config.yaml
n_layer: 14
d_model: 384
n_experts: 12
experts_per_token: 2
d_expert: 192
d_shared_expert: 0
activation: "tanh_gelu"
moe_layers: [2, 3, 4, 5, 6, 7, 8, 9, 10, 11, 12, 13]
router_score: "softmax"
normalize_top_k: true
routed_scale: 1.5
balance_loss: 0.00831
balance_bias: false
router_z_loss: 0.001
init_std_router: 0.0222
lr_router: 0.000511
n_head: 3
n_kv_head: 1
head_dim: 128
vocab_size: 16384
norm: "rmsnorm"
norm_place: "pre"
norm_eps: 1e-06
positions: "rope"
rope_base: 10000.0
rope_fraction: 1.0
qk_norm: false
attn_scale: 0.0884
tie_embeddings: false
parallel_block: true
init: "uniform"
init_std_qkv: 0.0181
init_std_o: 0.00342
init_std_up: 0.0181
init_std_down: 0.00171
optimizer: "soap_variant"
lr: 0.00134
beta1: 0.95
beta2: 0.99
weight_decay: 0.17
lr_head: 0.00351
warmup_steps: 200
schedule: "wsd"
decay_fraction: 0.605
decay_shape: "linear"
final_lr_fraction: 0.0
batch_tokens: [32768, 65536, 98304]
seq_len: 1024
doc_mask: true
train_tokens: 372800000
steps: 6097
dataset: "wikipedia_en"
Below are experts of layer 11 (counted from 0) of a mixture-of-experts language model. Rows are named router (the router's row for the expert), up (a neuron's input weights, with its number) and show model dimensions 128-255. Each number is 500 + 40 x the weight over its row's rms, rounded and kept within 0 to 999. Numbers have three digits each.
Before each expert's rows: a language model's description of what the expert responds to. This comes from a sample of Wikipedia text that the model never trained on.

# expert 4
What it handles: Digits and past verbs. Single digits in years, scores and table numbers, e.g. 2024, and past-tense narrative verbs like played, moved, wrote, based.
router:516495520506470511461429494550507428480480489635534509573448530543534536499471460420503543614467465416542489475517471469451457520550525493530531519435520541510564506453490524468428532484469437509474504491493537565491568527456482491482521493505421512484555504521570487498537532496467553505485433555491508526478466514548448521542466513460454474519442581460523456447544426531472430480485
up0:543444577500491499557443446454510510534464521505452507527479549511490525528534584496440466521531535438451484521432498580417473562501555485492541468463454510442551449485524524495533515538474485395561477498446550514524531489528453528565559495484486526473521540481518534531467522414509499522518460547459403502500485542438468512555502491511467534470550525389451520504488383467476491497608
up1:443440497527452520495522518457460519525504429482547475536493483485434444416430496456436552537469488510470550488503511548494531514486534456522485538445492547409478530481530460538485486468487459582440492441524475513455487530434485526489455474491491513490529563442520410479512510498449476574502460554502480471497430517554518511468511492478470451549495506462457475437431477405555525524511
up2:503455503546517496481552556533497511451489544506479484450536486545518462450491504472478470568476500539470535398505519470438493469496484520474550510545537500496458519564474419439499516510504468499543545534510539466499495484418499577504492503488478546490504472444611521467491464478508464462512509499463479564460503530456476505559465542503539452495465496510531543456445522512498533551459
up3:547427494471524504545576501540512445529512504568557406440464548475488435503451508530517490360523565475450507584498520480536501509490586530507528491560538426592539501472510501526500561546518493482578512574495482537491461478480489582518490468554470521558462475540469490511561490473520513492544473526468507521497483488476454557497504531468440478480482456478510582518462525457475528530477
up4:626483437490476558472523556533565551488472549529473470415487484567435434426513496504526434574547495551522420542492536465572587531467471520477544521468494525450461479515453531404517473475507530546535494478491525482452483554476503512500473508523438515489525496417527498511520512464525565522469504548529445503498553533458508515497495501517550471493504557461469457461509464531496446554521
up5:535556546491517512517537497474529408452500537494502472509555445533490541549502521515466421548486503531583492483483447425566490520560543464527535432540502517564463431493471495500508505554512458539526533519496507529426443495554465494511522469501520526470549420449535496477451546558528483519483537479522472492502507477497507503470543562442448496458485521428481554562469467526489487494453
up6:502540512462536569448510525538470483443494498513568512510570480502504503529470508461445532464589497522465557444411470477455494504532511590540529538517519597521473499449569483491563514557532488569502511484488518498562598483415501475494507514480477571461461543559487439550551527488455501474491468505548492496472476539614460439496499447395534558508547468484503465545546458527489460425471
up7:520463433493550501424559498569520520531409499479460551482410394428501464534475457472524457506464521493414469523458525504477473482546519509566558471468541519473504465494496495509483431483560495470468433460495503523461544499508462522495502473464466508510501478497451500599498478535574510533533527559483507561495516474582523531542551505444490478503449529465574473506507451488461477553509
up8:479420411437521526456527447512488544521527495474483561528556510459460503526511488449604493463533514521559525526481475544478512407489528478467503478543535568509414480561557425535489487485453505466540529483543456576523497572493554432472543484452461502492496471524541480415461520442545510498467455532550520504492448483466446533508474522481530487505540587521436443473506462428525480491493
up9:517486499485471503479519536491441474488499528506428554509500546515544458573444466510470495483513548480521548483440560588499456502433519481540447474440461591490540455424530510418551491494412543426483541477542498506518537490495530510478481464397450492536549527486481498494381563521495474460490374498439592577552556516515545511564492524495530445459541576426530507502484436464487518532515
up10:470582542481548552535552457523496504448603515503501484506528455470423539560443522521458514500496437541432502535545454471404510454465587493547500506514541513482468453529537515427422516509459425479497513424472536555479495457478482512499508567511454508548477536515522480475518500456485491465450472465545524525523466496593539504494538491479574551513469507454562507514501498553574540468513
up11:507515582464570544453563475459500498503476432507526526520486495538494513493486504525536517499486537555508522491544530479515562462479591507510485414474424528504506455446482426428498458589479579493463457433491450496527518556485513451489509523491502489450524438504510449436547462513558480525497474488473480556503507503475489534531418523528517460499459509467569518601414550478470521499480
up12:595461478525468574476487517507530464523471439477458489520525525521547534529509492488501529524480495474513380472442489437498478530563538462535509466565517461559503580442530518467508501462609455525537555561510539541432455480516509561533482438493557505603536527476472460511481543485487442473534494514508430536535471586525471429513497485533425444499542422484468471541425493465490486534513
up13:515495543520507572525494536525500433496485467519469496465529460467466540507522482542452531530479495515507481468498537519498516545504496524468531559484516491548485489413522528575496492479478526564522581467507515522484576537458495456474571494466496451576475534444467574573551470481519463512500427500519542463502458462470486474546526486558557535554513506455472511527409529573578529459462
up14:503489541487518510486540578517458499494597482468467499496561540471477469507404473467500546562462525535464515436494477475493492506601517513426475466491476485510511520537530587474474512443530507474536438453503544485530514496545477522488518462504552563463547537467469488520439525474527542505491424419473440526469468550545424461529500469471520455523446518491503474513589479491403511514485
up15:494545564492477489482427496445519448504547461448526503523526485512471528523480515450518501489531467451614410507517483526491475602596484521512536430435479445484482457512507587565458597520413512503443534423409550516546486506483525442504574518541482523534530557541525474484492510449454545470420445598531475465482527488491533544513484423508553517563532504537532510469487442448545493516523
up16:492493454500604475468502520472493486511485501497527425454454543545537448584447513556546475476460458500483582504505507495558461448521436478493426498550580506490484498537510503478490477501576503530520460482466506436505506456496513396517500512520484457572464536519462473453544533499449485471490416469512551516528507503492518554481438470498491475520509599525467481460542538522498475561519
up17:500485579594487504428482454464497479510510541494456496427492491460497459431377443491535487511536456557498480532529448395477493489536532492446550488409478500533506571457525510519535516454545440516482461441536542419518492449440507479481496549483505508525527530491521516486523561446502500492533523468483484576524467577541519517410588497526508544486507589526541424508507487477522475521526
up18:520444573534519508468490534529532477487443513486505502505518508554416513516523542469558518471476497560517550532459459532492532562451541514508587552467442490479556543487473548446553512458454466516446495498547534526461599500494537469524418540447485502575480521529535364487455453503524485450580550539423534454473533502426467574544530571465518475525458529484477474508528472490532487478484
up19:552478528482455473533525543411536451562539534527519563467540534469526561472499524587464498512501486511472474436527499427491494441415577517495498458503519457484509500446543498519550499456509445444562486511452526539513487479487484506475527534491434489529513467479509539513528446498473461495537481554505502516457442538489473554526506489419505546514523562515499412535451534534482507444500
up20:558482483477485534477511478493483517509441507507535489458473434501560475533507547486465528527505462364419491481487502502516539437501487535495551500498532513462508460473463594509522522509475474529538478481497521552496502498552569409490572465453477430484553520449545453470525574472531534455506458476446488523552537552512475487455581544501612529522559472438447458474491527510531597490519
up21:488532549571544470470477529496485506470489508527448471562419539462534497504489512541546455525491497515541572505476482554471512568508495446488491528432482515558509493447505508500461529543499559519480485480467497525514489487509544524544516523480507446486537506557503540531469438430474515486432457460576483518468502560390413594516582492474475506504384475413513527572563500576426508540481
up22:472452476555534452489450462504475492416443620583449486463515466476499568473532503427579447502520509561527547504474458453503434473590498494462518528583481503536515406452509442528459480484446543500451519493493535423482495512545437474468535492533549494595521479520481492532456451522450509491475513440455483534476504461523486497576464487504514459487499476492483494525494494568501484393464
up23:497485536539488536468510491550476457581508486559476502538467516559478399465527435421542571545509518513530532479507506459565544585494493528525469502513509439509448530515437551437468485501525547474479462487525562529534463543486473456487488459485548505503589506572503448537570430510556546518450444509510439494494509496524470545472513521587488518529450552559531496491535485512572443552551
up24:497459402503482498466505493528468476458417470480504446478468479499495495480517496447482545506448500541472542536566534454502503492533513524518475547478524549545456457613524496482564510497506473543520492475451473532467541474459389551515475550503410484547465566541579557489463543502495482399492506456512462483494518518568537435558467569532498531551469501481538455489511436439510517548561
up25:494524517499473525471555533538561578525510532528495536500507526533538452492527550499448481465553470525528478475431521517430494456518337490534481533546489472480534481524466420483484462496561499586502507515530517489510573516550552467513479440499463459536450535521511546516483499524440479480583543454491522531444552471423530481519551594515531489498523410491503428539555491515489493459444
up26:535440551497492471505472500459480597499522471509475489492505468498425488479530473516554549486524457519402442465489487477473502541545443539488518506585497444540504481483467574444462469432468476422416445515496519457470470499538546442525483560464487477596506508486488434457502505511494444479503477496449460559528553466475437509455502488487503478476470521569513491458527449425555522541540
up27:531510438504513438490489555533541493474426490495523470558434441566505567548491421565452526517545521499481496524508446501421533577471518523532495534510483526507556517432517466451437512463506502488446584501461570549530421543452565475461419536443477499441507538513490521570431500509497477572474438592543486519538418442491427503509440423518532481515490557557510476559517456443497532523508
up28:482470486520509487453509509582430433556499461519532479559521499480525556514495568457484501536598510555544405473464513488488500483497490485443483516551547512475523488522515497468493516504462459571523457440504448474521595522478514544498462526570542514517501529501524501526484492510481475606473457495446462510540438515527466489520549532483542537454449476448475484518580530439490478447517
up29:454425497487518468507504459435518386537538422490545475553493518516558505530458430525476551475471463476501588504511506549511525458499483562536454521519475533515397507541506554461467542486478467522528487478551508471410514488537492509504541503419556474445524523481521556444424531411446492510539454511508476542510470459511525517384514502496480474536543494503521507399510441535520543495446
up30:501480420549516470512492460594502503444503430520491524525507494494524510482489536471474534510476484571556491544463463496510546571570485521482565566485494469495477465504511521428490484465473488540490516481504463512488515439502519596483495534490508474540517454485520553494510531509505620483526553490519463488566517523520508498441488506533481470497492428448525518478457450409483516479521
up31:590496576488474442526480454431482508510455551491520601554538530523480527492522490524457492487532508477497501456483439495534473537434455541522514480516511444519446460498446559574485521588499507480574451534497574439491533510484515489529513484519515434523586528562544519539475546496489549507506410496541404556460544488445529556503466503460494530473577491535535481451469461516518546471462
up32:469508499512499545470490498436528470499564536467510488460573523510595456541543482436477547574534534491533430532446507507501494464453460504493487439555466406521491479505399514419522490507502482575482473529490512606486481479442516440573509539484601488472416530576467517453481509516505469514486496575496537467468508523552552516471547478519513467456533497452393478425531543558467503497490
up33:526458529520495519470543513487457492517436540485583515466511519505490551464469484429474494558449481476413493458505525405500469518456527506585477505492505543520407457535516516566522520508487459479480487429514515536566502507483488493468531629504493518489544567517450485528501545505501544498484470429470450473539462483511406508476498460518548457479476505480553467486545468463534476521495
up34:511506507481418543449467585529518494503489425496496458533469518498563526434435465443513456499533545471478477490470475442492508497505517518577578465538450464495471462518548481463510588458488467528470513444453524523447497549490509543523545480509481503437519442444572458520510520488478581477473483524478477514490459565508510499480459479546520439501432536512512569469499474424432526450460
up35:532510626473451530464479449557522484552454482520489553509545503559534470462553491457508528492527460481479553470580491498499445455537539507535566539542516575477550501499517459457484549535439430566537499477495559525476535600417468478463481528502496505553506519409460463545472553560556506480524533548522533573482489458550531549511549546540487505487498515425485483433571535446509504552494
up36:492406521406511462479485435559542485513549522569466500483448533499451546471472476508494425608456565549514510528536459462475498476489514466519472510539563553460538540534557494543453543550555504491516466561448542519545541453467519493467454494502475587518496541493507480590493474448463481549496465523501491521556518536506495538521543533485486501481516501500525433463500483494533480448477
up37:518548535494499514476459453461488478459435566513530402509564619505555425496539454494523530566578499499465430483442477497463482522464473422486576498518480483482513529521510470517453584536563579505457510506447575546454471469426475448535484426500529488506447495470557494528512503480497578468470514537489480514458460473464472525586548501537516506462480438561504587456528485480442505555510
up38:498466417608562464490513570492444467500480510516468521522508515523500531492533414459516500463427551502576408546510537501461532444461546472447525552512554462523465518481543480513524517398581522525519485522525515527521504536444507557455471494522538396556497463525496458521548468492512498470539391494451451479492449488505431535562506451463490463468399523566509501459481495451557501505466
up39:548524480491561489526512490519446433509474442486442482526487552513471487453454474489504491497449546512537511518511514501550527491529496526549448538488538521540546511437567520535546466474466514452521504529536504502496462459518567478461497504485517549526425439551491456514513437382453502540492492470495487511534519497526577509529458471487500445580557507457552506479514509498510518468504
up40:583518559402503535450512532513479410501452542566487479529504496563511486500507462457448478516495384523496611471457461443491488481499588527518519462528508536472499562459524435488451502563479494583511442530503531487510554569525511525506472502471509523457497567527520438548477517467507455442495448478503489483515490563555583591510592461486496568529541572521514393466485520500475512456499
up41:503507464545519517509551455481516468479514476488457466525517518539503483477455508483518554513526529513524424426528520455541496506468464470514559472494524513525569469538520526498446535449468484511486561469472517463509494543493469517530405519491502420514525577590484504478549502537549453492475399555546501496445527536576450495501521501535513522494469497618511468487483395510560455474558
up42:491471450541550549515561513470509481500557465508479474572551559455583425518452418469478551566463479503454510463475513459504516548540426526465492511510497487476450479566534498504460529436479508508563553427594519452517436537528436557507564441433501439439540516452607458490540419515540473541530453462474487456479520518456426506432460460492434489472470444416565502517511487417490501492510
up43:471468461488472570469520460467496540511443536576504473563454445446479507504511465477509554527578442525481528496478480412446510507538545520581522507472505568545521529402500484480492500556514523492526486489510535552402497492496475540501420430494511470505509444502453504491455576483482482483525476478542461499523529501489485506508521504505517546511512527496522484472523470467517458543509
up44:495518452519485526556543526506500441617444567586530526494553495558549433545583513414443472575460506497549566514519609551535458490520449506530427530523493478513532499495492539537561521504551540527454460492511595488469469487532496512499509555488471478492582485441535425469502446510463500410499486468536479497453459514499495459500485403469514521481490519471503529480525506491500477483538
up45:501497459464545550417495551531506473496513473495430473535429482528471521477525548482532480527536492505502395528561483548513534491516539461496557473476559513539457525542495466524536512517506536440488501464468528495503524474469511527491457593481534489476423464474500457446533503420500461511461494490518445527577505470506502534510534549508484483511493517522477571445486436541458547435465
up46:525479480516424463540520498504572479528495571545511462499544475560517508530519440479479548530453506490414477522511546575511485518528539450551480484517511483515486521538482495443463532557499491534487479540527547425516531502434498506459532541462511583534551575492465503518496491417531558479499561481562501474525532471482480451470560492493505474535540502452481534524450556530523469516526
up47:520458452530510511541416462525584429479522491501524439538510493467501543512502495467492462454482487447455448437467455558508501532500515509510504513569502562466508418498515454459477476479536543538416473519513545513550479385440459553533429440520453443484474515503568497521472530502511581480469468542470454524475515477462467553459459508496420522501463507472559556509458485426445466581598
up48:475503485513530478475421480527520445473587581492495499473518488462525458482523441508477471569558513499511555462503452446521511527477489536500567459494505450501496518442531578509564526477574459434552536433488497529553523540479480458479413481487549496466500476420498490461445439479498594510499529516549434496569532581474482462545436492539500603510444496479536526497488477482476492500501
up49:537528513502470396470481509472482473452529513479456507429555427487505457552464485510484527493541534526539578564467521479493471494486442580476492501465495545483498530562510483447566550417425465591509475431524549554515480531482578458552434491492481519445502522434574565508498473505562535502518429564510512516486508493517498512461506482514535521469554528491547492531471567542465526484555
up50:495499489532482437514467545545463528432559476439529531523492522484555506462534489508538469534497475488515549516478493521473519553495459441584519463533453489484474487480567483471469489536412433479485435466496527526492469469504474468517528521523585487487514506427495485498493466482514601489546373550500512495478538405498570523495478488504513482537486532548493556466535433544581492481569
up51:545572473485504503489464577531566459537462547501454521506466514604476533468437476458511422513469394516490511457460484447491473542529566503460508448484536530494465535465519529454444487515473450550531555486575573440464449503560502495586537556496504521486496555454493598504498524493468513448511490472529502531509535591565549531501462504473422523473460504435510473464513448473462534451577
up52:575474430466491497523517469497450455466513562418591505397462531588496561424509512481500473423439481401558477480449508555519560540560521480564527540478445556573539502524504483542564489489597456428455487440492566499460541526504533444488551539481536535450519473516500493506488494506512479509505485519489488497478405496466519531501554550545594519517376463538449524540478451553468438513517
up53:604547467497492409478501519506404563540525562509477477524503457470488450501477443515448461488468462485550492481409516464468450594477467479508471509522507498496548424397474511503517507430526541564551437480460551546508510467497494498461478518525502495546533533547567461484476480500535515555455434531552501496458536519466521551521480467544498489523524504471469566473524472515470552452453
up54:545454458541458487498571500481547489576528480484490510499580489478439453461454430484546503517468445490519564485422502501426519468479483516474540549527473493420472446517488565450514496500479483523495450458546444465464497453450511574514491442511420543513492421468523444433516396493482553542481463522380444511505489496519504465473493572466514488543479515469525499463462522440533408539484
up55:486550497455497530443498495519485498462466468541500493534505504481465501442480492539472548485431544468434488453501486455502495540424493550486530464483449510505476480451524560490455545513494418513527504410557546501541487596502410469497453569459451542461457418541554486552514557470540474499472480503509444565529577549520501547501558492505488506491557543516508510509451471459554471532497
up56:512513482457446518444506445489481538480462498474537516527529459527509522493500442546511559465509546488520521529461574491543408408505512478518459510557512504480494432548534491563531502473502512524490477463635443576494494550515512444432464485477468515546481483480471536449455540457528495499468542564540447531476441507474458543471560451488506478491559502568492471449548484427478430514455
up57:479474428547452494495473549550581517483549452557520480554506546485451504476481448519515470457479495458560502476535497493485445500501518472551515488515497449517527550496491481523447570454579481458425582477471494461577482517552516444521486524515506541511530451501543485482555504440538437510543523442475486468508492550493492450558544525547493518486517525502528461489554514473508503498470
up58:546535484498466527473477462590542503499499447496593506455466494508465483421454545530491519525499497523543479522466548545525546518488496489576470497474553470455481524492503500573480414472453451531463514500512525510468483424481490422529430550485489536537486422618495521448512498510474491452530436494468464494445448529535489529465466477507519453485457534499517451521486425484495490519451
up59:527500482522481449463493483545491465557489469489532446544523539453468513450475548498484553582456494492528546503540516525503554446559460504494497461525471547434458467524583506463484575516486450536490483443556454467506415454536479466549488540491549560480564492561520498496583470462515429475432519521440502596523528559465491526560518492542492482521453486486587460510476524470500536501487
up60:489466493556472508504461523441458483428440495485491528467443546546504577618506438494464501547540502515539528475533414548579507519540539494544442505512534525495464428524365497481535515512455505472441517627504455540531480490433466509461443538518539468478476522422571485468409486529482568568531501494473524575545487451479464532496572570523539507499501463500459497491489479533483481476518
up61:494486538478503530440500600475534506496502531539490499469531470598519492542514473435503564508508491423577386475586480447470471505535538479520529485615510508485522541512500512482501437558520500494411490510471490613483509447564469610522464554524426486513563501530520482557544563484496494491466474488480465530528485500549577534489480501464499518532473553493510496450512533532470501449506
up62:537491533413613571534539530484506496485524474503499525503460600519503538500475513520458517532528486501583497542480485455514514474533496502450484512504448464510500482456505472461469473525484498513519446494460580450446528541477408475555443473519492501419439468557542437537528500543490555539429432522473442468496494491519528512554551507587525459510491516562416542520534441553513535519527
up63:551511507501487462548448452470486523508429476575428450539515527514550483576539456463497498525493450554573519503420533464495480479429535480504490510551462457476452436512464525500518505503482521557448456474495498538436500456517482509497431477496557528503495476521490460470405551515466531511471447507592446509578540460526475481512514497537483497425477457483490494514493414462497486508427
up64:516412429529473487522521567495502506547459590471547521568521492547524463430535452491537505515514559566485541537464487518504543565482439526451529500532536477425550509564544519478511515459443527546445463468482563473485516525404479567498476460410483548493502532596509473462485482495507485513526494499459506569558480478499533538518467459507540547480542460503491488544440553577479484479472
up65:527560491437511511483503552508489443526519518445549468482514527476519490527451471495470519537510387443556524457507437474527444498439507547506551503477507518512474423504500474490500528521468496543551498571476501458506525509495509482418474516492489453458561481475526482526522504430475490429569525490476495517494517562487492460528481542533552433488463493515503483539584478561419506491429
up66:541521470516520451458511487480526521536451503535471520454525449556435520526497536482417439485484461560503470463475457456508490494398590517511487531534536526526471548484499542442622486530479524522448507451488533585472459425540495544456517468478440443505505491593569484539433486504488538556467484478568489555436480497496471513547445522465424458480551508415493467561463492492449479538533
up67:560435572550484558491499509597464519498519486444468527475455494522546472501523497551534521557508470483511505547438504515483506435508482517467505534532593401488451514466510536414555494512499539460462480523469459499525534511411497504504462490530462514499471418509438568506520487469433526503548457533502465564510556546517457519515527483499441436528498482478415531532503509488446474547524
up68:584450508524447553516477472465456471516488501486468458430512401533560497446527509507514564554408476483500497509429476480566498520566545577510559448489553515517500534427548390580537563547479554544462418480485501474496533458454523474543537500469474536524487508491477540509465487483448530509580430457531453522476522485527497528482537511469552532467517448487463542526502583489521475477516
up69:501467438519500512551549460588406518621427562518560495510477483449502534450479476448498492560485462507486520473485505555509477493480506575494475524500534544510531535509518553435529478520430461468503460534545540471407445502528494463524539473548454480509514487523537515563492456452513516431482505497452514547480545528459535544489400491496529494492495593523514457431507500437470459505549
up70:500477557491494472441503478508465553468549555481522476536526536518458503574452497509512541494551413448553463425461478476449582515546457488515565602510516466457487505607444506479507551595435552483487485552394450412562443490543531440480479489540486439561487452486434495513512493519538474517537475504486516487500460450513479437495467561590452504584543542456557474475485553518467521514452
up71:507510515498439506527504505492519579483559568530476501466574512527466518511495534481491504471496502525520456484481469568563422545463488547484527510448509504484386420481528602598473481467481529545410468497513447521531490435472511513575459495455427471532503479486531488512530485495469622479525479507426486465568513455550505496471522495520516528509549466471495441432495510583540513497457
up72:585474545426448448521504469631531485545502457523474512531489501507470465497537505561472540556523451456543541588575488570498419460456473469500561489514493508506531540468530532549427504433456536524494470501488468501492611534436492493488437520579421515501463479527512582504523443470531552527535479465540481493521481542496536491502521485542515452465487481453527520531490521483487501513428
up73:510429541515463480438466518493560497516496469419499544570520554476504525506447561474442507464516482407430475488502486532544487474509469496501445459502455512472489484534419545564551523522397457468481515472560480495505509482496465450524435518575508560479522498502500468510564480489482530387505548491520514535479444551478511494523462541545450499508445468489437479538465462532410491444480
up74:480469481465470535473465562475555474472509510495463564521490527485459535491478487542523477479541441501590512509459488489517431527587518501492472488532533546523487413572480470518490463552514452489507544466485514496530556498428443599550461428535385462428487527540528521435434494511491477529451458531462554584558523462422463454458508576535454433490494449494484510501459528462487502464472
up75:479477506516555562530519514513521437475521490514488535516485440503490458528488498518548438450515397632499576545465501495564544491542542510523578530503565530503461525477513477434523502530460510429441470542545493509525510439526483470427576471496532537555523476544602486463584415434419467475484534552561446526512516526502485491484504566450387459516461515446490517520450500481568518448568
up76:565566476466504499497501449553432465482540517572519532513450515484486486512486495535499530552514448503513416454479501434493436474542506535467561558484492598480432551463574545486485528518530494483576496582487521461496514487529511450466504555560526537465489440458557469537451517495493499445449437496463489560481509547491452513466506530533438469533471540446564417457489470534490575533560
up77:516450528477498547470482466492507404462468496507477451538490490490500503482452501492507549557510411502433558384534464527438506574523509546525510441521423533463474421474587583509460573494438519618527475445462452511472445524518483455591442558454506496477501509501509536510510514522532540552518482504417548538452569467487543479569507556495542515473508509443450528427451497491535523527478
up78:482450589478484497522454450474463408504557534467586506498546481476566487561553433491504523568456429362485476468453487441456496499480481482483548574468491466521529493459487511412523517477537467521492492479496559444454505504502474488512562436548498513548567569432492482544575526485523551566525446529492388476434465400528489498471548513481501463511522452474490532494490472525452467538469
up79:476479496464493462454477488549557533539487502564519436526510451494534484493540497386492527492528568498588503500581472536514557515431536445524438455467445508463527485528454466536505504538387517503515469528506543555498495500514518495525568544504548476494518469490601503453440567483419517555437464483538565513461584516536501521541521451506516540529437601429490472478510503530564446519474
up80:420528465525494492461465539538477519501492484512501530516484524562509450490503460536539575513476439465523474483483492391488524505435533495481504524492518530514565504493449478483476503382473438474512466488487530563554519436487475536480514484528505540449495516506522510531487514463433489472513473509462473518457533465488537419576446493409491533492491445434514520467458522430533422473547
up81:528525614483462540498551508467422505462488517525446515484522487517504556463447499412499560476528439478469502456519458552516458485523557516556507518531566440503520505511498535492544543611553524434495510486590530429442537485493500513481490463436482448513484554586492572509540506452543511538456466530531465600519509516467509578552574476502498521486464529483494447525462436471498532508560
up82:444423469456518551485498458515474457509500515466547459439492494507455537510455493470616484486524504504495519532452514507423408452446581518545542465493510507573548505553448455557565409567506437468523444551502533500506513493483489512540512497443457545426497485508459490487447481504472582564499528557496464554501506460507516478505455499483487548478505541509497487542504436434508479468469
up83:498532467498440449452509552527542483599463546481562460474513526503526530494482487468517541477516513509470570502445530488474472488414520571554500511573524477514542414465478503532500497517541477536510512453452470516441525491546535513478547455532473571504485514494464509504512470513436502489541454470471559537556483456466527471514504449549481542515493526439484450494535538435506537475442
up84:493496497487513467483504461471424513507482448538476448551469563521498557517500430526497494497453552479443451545480505512519452516530553460502538488568532487500506456427492542466463499532555475436487504382548503552496482516513526478439522521490491532524503506557581580540529417490550544492527528510524538539441523471486586537556522554428455518500485494492532577520527537506511514501489
up85:532498547548390498452536558419510466439489521544520500483479545523504534553497493505461487546536523526433461505502535527491499514534517544543581547536521460528434485533489536501526502521477504608499496636509521592490505481510511470543556529521440414466581474517522537540522561521498508512491507517511456508544447498381559513507462547500485530475515513467507476487495558516556524487541
up86:539544459534515468459506508456503533512508485536470554508472504500519476518537484378427508516508539512445460599437561522496486496574544554446566464546495445471490463451497486453514520512489500526507548535487485514477557451492512535522493492443518532388551549534503531509532528492540524425490428501538452454534480508496534528490544528491447477541506490527477519488511507474573483451485
up87:517517544527522492526440514518490435440513573543500501462501406463554493447476495490509495565456476500494403523544462532495494523549529521441511553502532513450498524480490479479509496581489532535411503550485519469480494472523469512475436502529546379478530463468500490465467550505471573502509500440545516535490444519450516451510541470516501511441467459457460478535522572492461495540499
up88:493501453540474509455488572489518473473449508528536488415487523508485486555495516506544518521514531485491462533502589501485491489498543451451506507539511449506499509481602513471526577493539510480548500508546523559482514506493543548514528513427471527558486505536447502561545426506546466531471472497458464552493451550467499532514536468404458504500471439465479515480565511520487501584470
up89:461488449477439464457533412486507468484506475519565463495522504525465555434458562537511485532492452481523494457425497542478483437484482450453483477496496525501441465531431549446559541498579432512512539503519555547430514375557519492524418478495487548516463515470528524553567473488529619466520462466511499518501427522479455537514493531486615479510476521430509476493449496517447471522539
up90:509554509407523555448580520497582474535463522445486452481486487487456567535497414481511505538495515446519539543536474508506459521426449568448527539470503558467511498472554533521534559490509549492502468545505517511530496452528436504506512518418438528553423532442529428516483460448478513497487429466489511482401552529586543531506468482492446485514508494491484548478542511528520488483445
up91:435435439482516469417489510542419517488511569546414511531503482543499420479450481558502540579490478537467480491561530514518479538523498482464494496510501559508486485428501504479555533452533527550537517563513508585496546469432552498479460498469550624531519494445521454513495449505491442465528479539507512478512498526532535488470525482468583473494448552519492486463476500454498455453511
up92:526463458518493438412559558475576513410505578501463516543448489500455525507499513491498467496457494442535476523465456553498494497500594466398550559511551513536500525475474497474523491523518515462524448507450516532436479497428526536559474498477424565510502496491453489430509436539510517465464556554502469591450462542424547623488467491569529468452487572481524487495475510608463494509527
up93:512484499531472474575477529597582527534572539523491540542508484480559516574470513543499480557351552468505500538515568503471489477480563540453483528554475561493455517490476481351492539451463467416490446539464572511499515531481518522495491426523501481638476504485524547495452455531450510422500541515540456530601474495503550521521483508434480528435475519473531510540483463449418561539531
up94:510457528537451501483489540493505560528523436505425543479475534564522515482492511489454536571476519520469513510557504416486538568406501530523497530536494538514534474506512557528484522501510463477552525520530533492562462559505429449547549516520545486504512592516509494524471488463535409542467447500458434507557565496530472494467491552464533542486469618485544430494542455534506410518493
up95:510482495490476532480493442488481512484508500489458458526572564477542546574593617407477502524461445531519479507509511500506531489508462430474534503484454502490515488530470449444462480534415511555478500443572482482517564549493543471515570518448476515509526517546536477514479475474475485555466440481540557550457506568509520582579481511470558539566477472485453486530478493508540543456502
up96:535547527497518445570502491589523437485504507535460413523523484437510550414489450523400483422568502488534483541487487471501529527468502543487510561432480530524545466486458512552487492542441495472426456487601568493531526565522486501452517465409493546541498475544515499467492509509462462596513472593416512496488523492529499479483468542486484477561442497449479519459497566557488494478482
up97:538533508504442469559503470498468473509490456486494499506548493488506602519429507439554494428518536453486475509549440495525400521504506478479501493488491507466548458562487383458498536469494543437513425570485516483552520444585535573517500458502519467510425481487439470528546546484482494530537505488539484485481516488508483512535533546517511497438509385492562546537479522494531463541478
up98:516431469513459463440506550500502439507505534608547540534505474546512553548556478492563467556575498492458492546473544483610471610546533530564575550505495489518497467504508506497499513433575493498450518501457496532466420533503525531516595530517457480607515542471457532537522528505593500548474430475492471555531446468429541516501454540434480543503503493461464514472521491504508473507479
up99:449484521532520432468475482462408396558529502500450499504457543573490506456492500468515572531522486506521520464495471523548539462471521558466431597580522445512625490479529471511467506478478428464488483472439524428483514430478512463510473498520490564517468435499516480540503464448500560519470520468545527587485514456523514569515558441509504486561517468464516526550531547503459572514440
up100:494472537510492474496474511515561495539501529512500584536533531486513481587524451540487552448461512536600519486557500537464487487489530440517506589501590518500548491535558503505504480489457451557529554474547465541485533466483525470450501529524526569493460486520545461424488423573458517499559475569492522463481548508443508495544465551519501526458483505430556450484523515553491491446475
up101:468565497449472574513497446483472512456502580449541483611527542487487470548518509508504534500479517480512474435481532462574495476498458470447418456540507473557465486467445467494497527520554467501482493527510495530476429514505514591509516556602421601508436534514476477435512432425559482564478465510498482463463497468519529448478456554481527511419494528506400493450539487537541483537507
up102:457546508578520456457491493485494525468514576487527553451492489479521464509505423415532499552482450538494545480497511521524502489443513513504567488568499554581490456532480444470546552529461497469558494487472543509489543440427537546511426509495499544540532506479497544507496483464575555513525554551496489588528507493538553570494504490497458454488497494519516502526512511576551467538439
up103:508523613524477531468510476559496535492501485538481545501479469490540527475490478441447464521529441460491558462506488540519508479517545438427516532495507520455416484412565462530455524534463442520522467598419544511511586523447469520523525530475455546530531498461460523499490475458529524456488445475547528516431489504483498561476510482500436542502520458496459466506490476521515543427534
up104:468518492499519538485481604518418528479481492602434546551569510570471486531523486496448557535475489412493486468431474543439540490498548567529438530459543486555482455526551529503446475543558547552498456554481559497473503473490447527470493539460520561443457497495535500477556418543441517576420470500537529502514500459478499554516481520479420473497519525470515507572497489459462535461570